{
  "n_layer": 15,
  "d_model": 256,
  "n_experts": 64,
  "experts_per_token": 2,
  "d_expert": 64,
  "d_shared_expert": 0,
  "activation": "drelu",
  "moe_layers": [0, 1, 2, 3, 4, 5, 6, 7, 8, 9, 10, 11, 12, 13, 14],
  "router_score": "softmax",
  "normalize_top_k": false,
  "routed_scale": 5.66,
  "balance_loss": 0.000609,
  "balance_bias": true,
  "init_std_router": 0.0353,
  "lr_router": 0.000338,
  "vocab_size": 8192,
  "norm": "layernorm",
  "norm_eps": 1e-05,
  "tie_embeddings": true,
  "optimizer": "soap_variant",
  "lr": 0.00451,
  "beta1": 0.95,
  "beta2": 0.98,
  "batch_tokens": 65536,
  "seq_len": 256,
  "train_tokens": 429100000,
  "steps": 6548,
  "dataset": "wikipedia_en"
}
Below are experts of layer 6 (counted from 0) of a mixture-of-experts language model. Rows are named router (the router's row for the expert) and show model dimensions 0-255. Each number is 500 + 40 x the weight over its row's rms, rounded and kept within 0 to 999. Numbers have three digits each.
After each expert's rows: "mostly gets" lists some tokens that are sent to it at least half of the time. This comes from a sample of Wikipedia text that the model never trained on.

# expert 11
router:514404530502465477478506486447465429512507512448484501490557492537463496534494519543572458487537478504535486507505541473533565505492484618458539450574499488496479485460464507441503471513488524483500480509570440504518491563569462458466557485478477455506503474525511461527502506529484526597501524475520498433553461435472515516474543564492455516541504465456527570481514431574495543531438556489494554523531452492436479409561488524504477553501539499534548481481504536457467484520504571464453485479506560526537521455479486547544546525546529399447478482455533497471491527469461538567425529502527524461451519529414511535492410495483547450488558561481512475446422500554532570486572477559477563466563480435415485405494486542480456506486432503531494515512446531520471563496510410
mostly gets: " but", "18", "19", "17", " although", " though"

# expert 9
router:512516526462434512460463455515518493549535508541550422452548512519432496405550422518515540470521519452511492519545440509513462497454470506431522517493504477520607475525518437503511562436549506519555541503402524548578521437455508532536420502457478494548519527489518486531566533474522501452512539507473477504595556525463546459466422568512456535507473485514526459501550514557551559453476520536428480492484471499545432471497489422483506515518458442497450476502430413491532483489470458579564562469549398512517539465449433486557471523566456516526554485502457586449529480553502520554444540446479522451528542460504519477488476462511533480503507536483539462524450497483457529601479532512496486492547519480425533552455497516574503504500520517558534504480540461491459532505514497
mostly gets: " area", " population", " water", " located", " Historic", "/sq"

# expert 4
router:474466525460525492492501469490488544513503451560493522543495412497475443498438524476499453514443531508577556479507485497578496527470530528485462491528506460415499497536457545570480440471442452527528523514556444521485471468530521499471485553556579501518484538543512442543498515504464517433514493496508472580470490501486547511461530512491487502499496483549484476543443445463484513441492523503475561536507484552573503476512414498426495385530390525494553500423537454531496436513522577465495559392507521483518505534460484508501513512442493516466475528427474454544610486508465417464571471478483534497513520503552403559483545472459468463522499555526483506570469480486473461532459507488465466532455497534532493489547467467563510398449555480521546476561534482551463555430589521
mostly gets: "qu", " Des", " Tri", " du", "gu", "gr"

# expert 56
router:549530439534530486481551517461583545549475539465487430516464451418547547485464524500528505522462474467541483463479397484448480478505501555449502503523538463482550482543512559556448540457510499502484494531478522510435487480481504546510484525498532529525466535566513545509594507477477533535510535525494505438473547510523486528535453503461445482489520537511543450458407504514520518535497505548429538602530521501484508510501554446519437450442503483462546542459535400445465517518480483453566474474437454424551500562474477407439513483525516486548464540519509496520563491570526477461480540546464566485500544528519481513514554475440421476557465532506579465549524538506400473534545453535519448478464481501584499484406430507461517405502500519463574531478508529473462516546557495
mostly gets: "ual", "ular", "ural", " Original", "ological", " Research"

# expert 43
router:422571582539491522478451493478476544490433559452416450513490548474484402481556426515521546461477501524491494559576545554499491428517507450506510437457512536477499452546451491485480464521506528564492464523495495563526545467517466453466577486583497498499529534518504489479468462509565534471503510466541528465486552498446478466523497469490478485446485486495471467560496556492561518460505420519487539506563541477537485571518451518599470480519459447522566475537517484494591473512448486536491567531454480410537448544428570553432487478538545510555436460538548505535467545536511492433490484460512447458517508585505529539461537499476542517564553491459473526459501507501517486459523598506544445484465449437524530582448510455498518481449586470516494540514458478484563497501495490
mostly gets: " comm", " ext", " dec", " Av", " inc", " Sc"

# expert 25
router:532505499472517525575429518496465510483489559558541408529420519424532518514418438509556439432492550465463450493526495554497562509506509518528532542533525540513451508437450583502494520468552518442559466495517512565443511494487480512474531484421482446534404468499496507505437559475466452567452445494450568454465517437481557551508528495517460534458533445426471570493477507498507465513445462434516461474505553489461479417492500516509494456472468515472472472533546509534496522520506502508478476490484498576415554533549560573458476477530448524471502459429518512486580555452439472445465529566452513542458507576504513588467452556518532494545487527465525515537468499493484498517486475546543590454516518524478496520475516556431535552577528537525496526553510532449530483487512551
mostly gets: " of", " to", " regarding"

# expert 50
router:522503522518563584570548518546453488483503506474485553551584519477563482461522462490421466458514574415572419526487492486454514483509458493499495501483497484487496472511468513498518552409560512555462499486477471453481485521432596474467514542498446459560443504468563596478491542458579465444486502453468528513512436494431519465500464510517474525479425492518492534557559495513516497550478447519514535446500481499498496434535567550488476519521560456494517468518471503536415480561499502482455512525498456439559511460501521535473544440447521548488528587477513601492466417456571448453496489491546516447480455539541495491565499480477438540548498545528535444514550522559465542560416496503474489524479478469538509563542507548452519515467497463462436529505540471516425510509454423
mostly gets: " B", "b", "ast", " Pl", " b", " Le"

# expert 20
router:458473557470500478523535513502432530423486544436502461476496544465520436541493541543524449548526520556461508532470461447500466465492531590548472483539516511474510520472501437444469540472455496434531528482461452506501543527450431550483507501518511538443445433501464472568556453586553543473456450527508564508508519481525458527464527477482564503567517474508545469490421433548458495509477573480534478418534546438475529521485592526535539514494563539462541519496477481568509583565553515520476474496553424492564475477467475522413447457505555497478436526426550463551529466461426451519502474545466511533424453422512510437521453536442519480458482445448515557531544476460477536550552464514511485497477517531485574499514517533468458537512500487510557567449480492545471528542540488
mostly gets: " moved", " just", " joined", " worked", " took", " returned"

# expert 16
router:486455509576517474456534469497501412463479529472560470508516432527527510512453499538477531523547497492511424479466456560483473541513507531476428516485453520511433454459475500460462482506490526544459507537504483517521488499543575512456597566488534566500501485503516489526575548521472504532473494486495492487581478451526477523449489436513572504533557461512574461524547562490500488448517454443451465499542507480471463529564467498507412538518551538576485452464419510593492518477483529480581525545518474567522434529489453604414479551393493529473517480565451511495470473532500414563481412525483529459552498524546489512485470480489423574482515458526507509477527530518499505448489435485555527479556543496494464568516527482463559517488568541481463573446514519416545487521447514
mostly gets: " Indian", " Canadian", "-year", " Irish", " Scottish", " Ott"

# expert 57
router:433451453502596484457522530550477471498503470547494580486449527444439445475440557490562497469549484462551485512426550453514509476492499436560448501397505522464496551459468474467521447528530479505582457454446468431566492568553514456520537550532550450478454474574454435494539455537465518540448511532440474524555509486547579554516474512532461485511508491513519454477572578469487549463489440492477470538544562519465520544561507463605544492492474534489497480569495494541498523519470473427549462463482485516455503546473504492421460469419511447512521432540474530426456495514539538530481527522472519476431519439517480412481533504478506463446537471507469533460524496480513546492487539557510458467484510592502448462439503448486501531507457515455460514532561521479532532496506554
mostly gets: " more", " three", " two", " many", " five", " four"

# expert 21
router:491568476493539534411513556498520505514571522485530469517427500570485432439539476476463543549493523442455474493507541532440509436482452410545497465495491503546476564526472502550431511486516513517555458514503452516536484474452508435513596474538540460521514480459480568590489474483530517494409446488464473505484582533493492450510590461561528456505526518512486529440531527482548430494495487547559488485577449457480509563563515546419493517439495453484473505529504509594564493525529555489507541468485434514499551481510416545559537466530546535581466516504575474461458466545498538438467423493523489442488494491492534520497489472448417512533508529481498501528476565449493544528481509492536505478462513519548538460460521435497554532548560433532450480573508470514520453537427512
mostly gets: " Am", " Pr", " am", " Pat", " Par", " sw"

# expert 49
router:433483508503546566498467439497446507470471529495462520509508535475486530455535465466437504545496477587521470538479488585536515430524505398437460488514546541459499498448545453517513550427476480504558426450472446488565551550438423478614529550468493510474538560491521535527473488451605533585460548504450499548508524454539489438464486530533528488419515541497521570523457526509496492467513514445451532485580554514493466523526477511536555460465547490429522507489475521447478409469523537451478479534497498471587483563576535487516486478481500483500486489482506503471483555501499469465479528487503410541575506531543534505545548503485508503458527544538457446553553491501457525435512495488517416540497555558444549524494520567474469525494479532486557459497454476472453512599549495
mostly gets: " ship", " aircraft", " yards", "eter", " type", " route"

# expert 23
router:455495571476531428531546526515522485490462533531448478541524539526495418494479537447527542459460479502502510537522460498483475468526503461579488542489505522498562511505448484499430557550480467516520495562482479421566527445478498505488429507429493484464492524478481432498506470516502546578498515558459443476459576544526495501493513524526552564433518493476519439461459551493446489573510475567578547538466508474534520529458527461526483516521452495539598499543488495530582518552536456501522462527567484534487518434482499605516422473483513473567503487499531415492515481442518538505438473464556516401536548462444468538463522491498486439504533466477477557485443442463472478481449515487511539442591477484487435480436534457489480528465479533467504565394401463477483466453465557
mostly gets: " public", " political", " law", " sent", " police", " social"

# expert 38
router:491533543510567481481584460466560516515519402522536535571526432470486480514523495548505547443538477447478499546522453575425502538570487509479450433448436547484528528600544507420480511502530509553536466549422454535501478454514552474497437526562590519450470486538478486456534521527502457507438497520439525495512476521499518500437506436549483476495473521458440506542507446518487587495481527458533490485472492523510571473437537498454524556543465550534523507503491549520497528461466523555485540523526529449494423528562498423497523477483498525456498410527492559509457436540508443445564524473540427483479505496549403492517548458475479529475494455542491543477483474436509512477480569519491502580509550501538460464526516558537525492475454437447535421549481531473559508582514470
mostly gets: " W", " Dr", " Me", " To", " Mad", " Man"

# expert 59
router:470523509588539568463474506427427467548494548495471568547491548453483526522550530512495489492466472495452497533522475494503486476511488461561491547497473501488522501487496456480474480396484491470456552488463447530503581497491486464505473538455528538466578518549497521541532410457506481505468531543519484522507458552506557488505497473524486578465501491511449530479515431423555509429507475490576478551431474466591559497451525502451539527508434468467491511377514481414482542558491509518514562526512516508593489560431543542458487536474458530500511578520436464477529433521544476520543488503536524506516472481479462531472542474512553499436538457431496430512581531509501555518524449502554489471481419447420444458465500555487482475554478485523464556417535484531556441549433519
mostly gets: " top", " hand", " side", " Ser", " Top", " middle"

# expert 33
router:529484491545444545531481456503469563439520544461463510563475509467507542525477548515469488466489570518447534531466462520507512611483504479484552558512529414464532444548472475553510523480530474480514470593447522561509497580557614484494461506512466496476419574508484500428516469538468428494540432480522539531530459453438480446477486492509442511513464561482515505556495469532493506445505505488513529525575484487525491485453461489507495480512449517508450533459560475483415433492489519429515559471561473477566474441508511480513481504528440520486479591533418503522464513470435494506544493476488481540449521505500492511531547604480476476425557471552420533487494578517519573574465485536523492520464556520532502494524516496593471463495538546517464501468546512560515410438513420
mostly gets: " much", " throughout", " across", "imb", " far", " especially"

# expert 15
router:534476451571457515556517528423488526460498440485501445415582522545507546485479509462501462450466449565530465476433481527522543483563516506514456501536511492556432464521556447512466470530491439560496505527486441489488454553493473501452520498550457507440542456469534478439552432508504468516564506458548536502481550580515555457502409465442545497521466489533470528528582520536469515487549493453500487523487512456499463469481500442538510528472467489548411446504474532428447433451525419461519474496505494579502554572474453458529516509576527534496519515470523536458474516451461493548462460477549515504457491492486428407467498517496535487485508559582476592467544511503517515448477540560464538471475495445505503532413472519511446479546488516467615495535509492537436429442468492
mostly gets: "an", "ch", "kin", " Chile", "che", "ke"

# expert 58
router:509499503510440458449442477494619439530525477475474515483442461419533571487554475468450558560516457529499490461513529451577557521553508553512543563444494553470466438511484496542500474521424511529502459475514466450506510540458470458522477432508465487560533523510516448443511500550434490489447502494476530551435557474495449556554528494472444510527541444414555501508423473487515513548513552509522429503525449458603520440506488530478500462468433496496485515484451487555470484532522422534451491559565504573465478533523534482508538508501532491536451525445428466446518527494465470543534548550460512487483543509497596460496524588569550532511548437518503500499507549453469475497573490509492527493504473509551569555584506498493444592496491484497421464480460476515522561504477466
mostly gets: ":\n\n", ":\n", " include", "\"\n", "'\n", ".\n"

# expert 52
router:461447502496405497514493544470546503528574571421475540477485506533527570529509462532576497529470551564457455497542526510536540480504538566512537561490511523548489408544435568522501539494489506446499517488462475468432507605554477423517432440440504517474523458479467492465493535475444574443523584446495525507512492482463490486530493456505529554516497525461512486500517530427457523548465503513558464526562496547451481527523431523485516585468509487482477450503454538572496544507545559497439479449536481520560476539435505515533535446447460435447458519443534524461459476555481506561503497579473531438445524574545507571473463505513485442460534509537523573457515518600532485532466458545493573518523467459520502482529548535503486496478485497504518434474464458541487524424533457
mostly gets: " December", " November", " in", " June", " October", " March"

# expert 41
router:534419466508430530510579499552477574601533522473472520490442453529512523530440495509527452581551510505463493570501545543504529510467463510502519572512597489529471551412458501520482474527568501483482512507528517514473491561464530493481503531564499517538439544524506432542443497502507474471483446555560472468432523517544488429466579557539500458457527442477460486477494443508563505547534472470453478551445462548540433492502447517482571457425535491506536450528538541505577449484495444463502445445506572517442488541469476543543507537545476443480439475457516471452476532468479450543494523587463464531523490514542510548542496432553514480495515438523462556498500435540522488471497505435593429506477502537477608459512532516508508487485502485430476455496516554488478461437497494
mostly gets: "-", " C", "ately"

# expert 1
router:509462514461476469458468447475475548493525535500477510551481512522441510521534567469498480481475477492563495529576572472525459456481515434551465493490509502448515531552480514453485454464474518566465433428456494473540506453469559525497435503545480407520480473450557567539454519482505521464512551496524496467512443466475452427533569596525557506531533548500519504482581557435487457538538469501483506536435551452540483491518540577490480518414518572424522472532462462483515492514499495486499549538477501507440571532478524525403533454522541538541553448511545497503512465497468519480547454479504477500561483455497525512436568521434572507546470552474493463596520491479521441447407513467434471544419481469495463526508439473466528520543486523525497528555460543559572459457413537
mostly gets: "rans", "born", ".e", "died", "/s", "also"

# expert 8
router:482515527483476463493488479520506471507484503502586423469517478529477435482525428492462517523503462500527530563573463542525462524526415542442527544471489467523496476569466540524476550524563499457495494464509568563552466432568462485490448487483469479457460489507531487474527502449496550456543468505451501416439440490469499486511510529524564513469468541584496497596543449490464494473440484517413532565462447515544447439520489523502431512511538462582566520474539528434502436475445528460454576505473472532468450522522562430480487489417491546559478507517565454528551567446596495511550487464444507549563573467541472515483448549482515527481452444479466511487468532511502444500500481552488523466497521578517528566418448449538470514447511543570523484521470508535544523523449491
mostly gets: " Born", " Votes", " Coordinates", "″W", " Website", "|---|---|---|---|---|\n"

# expert 40
router:500482516518497549508428545452491506471450499501516541443538494489489506512460481534415472472464516496556545540529574493496448476435486521445529423519516527480497526496454527583508527446444521461458582493465596572444546539514464568512456570540511556462527547461416510501537442475566523565553515447514572470532449494559463424522455516499533468557525503520495515557566576479496496520528534469504526457433525503477475495502426484534489520442510483510553459468455417462461462529489500481461482451442533482466540470511488530441473548478515603492475450508513424518456474472469554429519467490500513421495495494530497500445483561546512536503430541556463439490434487572490454579500503505473474513492522541518577515514547537581481548513574460500570529477518485483507440511495442
mostly gets: " Tre", "stant", "ternal", "sequ", " Space", " Length"

# expert 3
router:492458556510541464512576472497476465440477478450536452449500501489480518561493481467470476484488445466450573494435482470503521524535468537474489520466510527503502560465479447450514466554448546543394484500444556503576539524544529523528459428493510544490570478556477488470441431532490567474498459544520597504494493447506471486483510475449472513414429503522471580518427529549456489497512482550448523519522516516499553428510445587537474437489532502488509573536477438446559531463592522432514551431558460464450428513535504465465484506529484492520503551532459530439444530521531507583447484537492563491544545490563527552489534505433503469523513548498467470563446494565534489533471528472435520498537459496539492510461545443481438508541539575538488434497489548501549494533546537
mostly gets: " such", " these", " However", " like", " While", " similar"

# expert 55
router:510548570432509466484497483486488430540539548422434522478508514536524420470524520483452430529467546482522533467464570466534480427581470477544517545484495489563490479502519522506487436512471445519537449502529518484581465444496473522535465499518565529479534567470448463534483555467558506522555508486439479504464495495526468526480537417479605436546536453551470550546510483521432446458499472470538512479482551421531540555528502554475570532485512490488561549581498531548527513460521523480513492458525416436450457482468478535521442474486463492534460481498446525500552493442469517573387474471502417502540536538530532452529531471456459470511536465559479515470498449509417528531541470562488493466525550539464445500439528408529502559468445498541470501507448449506531468516551509
mostly gets: " design", " support", " government", " control", " Company", " Committee"

# expert 17
router:549600468424498469492576544537552534500487503519519538441479538505564422507553532494541413492468464453443582429450528527549518557546536567432532454481509547528546563482566485498556492530494522458446539554513491540511537538487504465458517544533466395548465492500477524480477483515515438466468487516505527480486534461482521494452536516530524495491483552535445561515537461506578515511492522451540592448540535526498462534538522535530545485491480512440450454474549462438453501518513467474533472492518513484443465506522499541549505547501446511515540496438497491493506484420532461523458516505425534515484449484495448478474529522568521548526452410468454416492487452568556487480554415481492574457431555438480426557534460479446480498477493566567471517440523514514511565471517492
mostly gets: "ing", " which", " that", " where", " if", " because"

# expert 39
router:475483534475459454476511552571474562530554489524485520471433485500463476527461487539565521490561595510533523460508442472488468471468451436548521532554427527515477493559532546485411444494459500500559483439580501482477452465447499454478549445551491467473483472463483560446517459489529528518493510490521461480558485551493487538410461479476459551463452484520525499521511442485555531466499508476537463507526505502463567447486518466514478423539524486574500463518536564475449474490478423484462490505533577526470484493510520512571489503517488588513472515513561549481492507485499474466574550442489560557485465403537524554472515536468541530540433518485452494417527503380488498471536459483507542457529511481519456448446567437434481491442505476461536524513549516449485395531421426
mostly gets: "Ar", "Th", " Bal", "Or", "Sp"

# expert 63
router:510453564494503445511531555459510535466570528526457495526526529514521534439448438529528494494422497519480551553556475430555516531514444523535532544493514542493463518535554489454479506504510512516538446494509469452564558515457482622547492532445490549490449452500501581549477460477554490474512528481484524506605516585455471497609449493503509437538539542507456514544577573464524472420480468553429554470428472522541512482443464475550517537477456512546456477531456476542488489483493482487493570514535516473504525554535522499524539521564535534552490512468543492485538424511572589491533489520461462503495437518434442532483514509446465514501549558499496474504451458539540447500496541455454492500454492467442422457535460437469434483438508472522482518563466484469495556464417462
mostly gets: "all", "ull", "oll", " McC", "See", " Abd"

# expert 54
router:469452487465592558541474527531499492518485432529454495520525568427462545531524492495527433575547456560526573555466462509459472483537509550472541484544478508448449512501548481429521564527510506506486596459427461503485495553556442494536497474452461553449575550489509532496464436459505534496460463503460518534525517530460470434471520497483473530575435564502479538529524549525552459490596570469509450435485522490467514535435517564487494503464528447514502475486593470478536495476462486545508466520500484438499474470580482512416496498544524532467533529535459490497494507532499512564535429494462495463464544521435491396569481539485504547521385542518455513539464417490532548508521525534533518475424539486519471502469493456526468534481500519499564539422519460508431520574526526
mostly gets: " points", " features", "aves", "ains", "ps", "aps"

# expert 35
router:523547517482469451467444567488568538542435450420453526498463491543518579447562511538486539568468486494470491510486546482590541554473515478499507457563396531544517528518454556456434480535503469477490511454542509471531490464506506457512477494506474476553512505412496512468402533372541459514497546445512504523560505478440502522528455518468510514517537493487456469484437521552479510531487469526542525513563523504480534481421450507515523537424557520576543532462478526548503459522497452538454549537500481489503514527512447542455500561556441549495477457491492468512523449500568462560548574549468564498450522490528464514551486511514549507560562442523530512437594417514539489570520527473509520532566461543497579508481531473526538533482509438483515495546479582487515502527435568
mostly gets: " In", " O", "In", " On", " An", "On"

# expert 47
router:451472561527555471557496547425504568533487508462466481491485493506512551433514440468544482486486591542492490420528506511518490505474474441522547542439434469481488429476559529431490485584471522516531514504514416515468421460493553450468517534542509458490442483467531525554519498486544536406521507539499527543502512504525478474544475498517443491487541489566487436557500502563557478571573472478439443573500450531559526567478503408511526564489465424458445547487529496505551549483486538567427510512485560504465458464482551479559528504496529492476454457487580491496489476477474496462565553443529499525528445424466487487555492493410527566504512452572485557447595517535496453459497470516447487469491542537474473468528495503528530489538485580468514512506434512446495504458542455
mostly gets: "'", " during", " During", "-L", "During", "After"

# expert 12
router:471430451453560521575509565551529464510450538494432548538464459509485530474480470603438519494505485459496484471524501444548504475515551544520501489482518534514454547513478493487534480494580539450450488507492578551523450469481504490550470507481486542554537472531554559492513547469587482433540508537529484463487545538437554535475470474529435512562517457448511518479551488449554533492569478541517470486446437534507498550539528450482441544431559428502514588503510541504512496424533532437461524432499498471456528538556482510524458470508433484465489416567537472423520536512491471521485567533558490507500479535566518442451483414513460444530513459533559460523514486512438493526528459474529549503497413464456498462520563570559481473449427490512509469513487537485500565430497422
mostly gets: " The", "The", " number", " large", " Number", " stone"

# expert 22
router:530464488566450518473498421472535484515583480557461504466544528552577542500448481508532518477508502549466572483498525442440503550454463560520404500464420539495545487504518500554477479538563411465464597477467574486481543406514585496534454496474472466509455480504572526549517534391538513567471427536507458499557594460521491508553423463504510522538547484468443508465479531506485547540526528539489564481488483530500522512487470547503553436520514571493431528550572480537462492455513462519506511562448533502501467532513501521537483450522485502528561472552476504501561575466509472560512490487465446539525476494575426455463525485473489523500499506541460572509487494448549494504532485549466515453531453472489522568573528577508503510454501546538440463420489506515479542502531492
mostly gets: "|", "%,", " Turnout", "|---|---|\n", "″N", "{"

# expert 5
router:445558487477476610557452477458488431530569529530453470489526514497447530499532518422479525496549494510558536513476501488446427421509459443511586444493542559523525503538544510496515484587445489511439481526509474521541524425468474498527512484521461452463504575535444575545420505521493519500517447530487471515424468498453555475486529508448552500496507493579519461523491480549561558428530575566540503526542461461573467500473486473529530519532393444485502500477517551488525532504467505500563491463492480556550483476530507494405485510501477467481529496507544443495456492460485585469512518457485481542525486555429559571437516529486446472505487462499533451408494493455525524452472462512565544561479513568511424463558535511455530491540491468458450560536524552503534545502500566
mostly gets: " reg", " gen", " dist", " critic", " fac", " poet"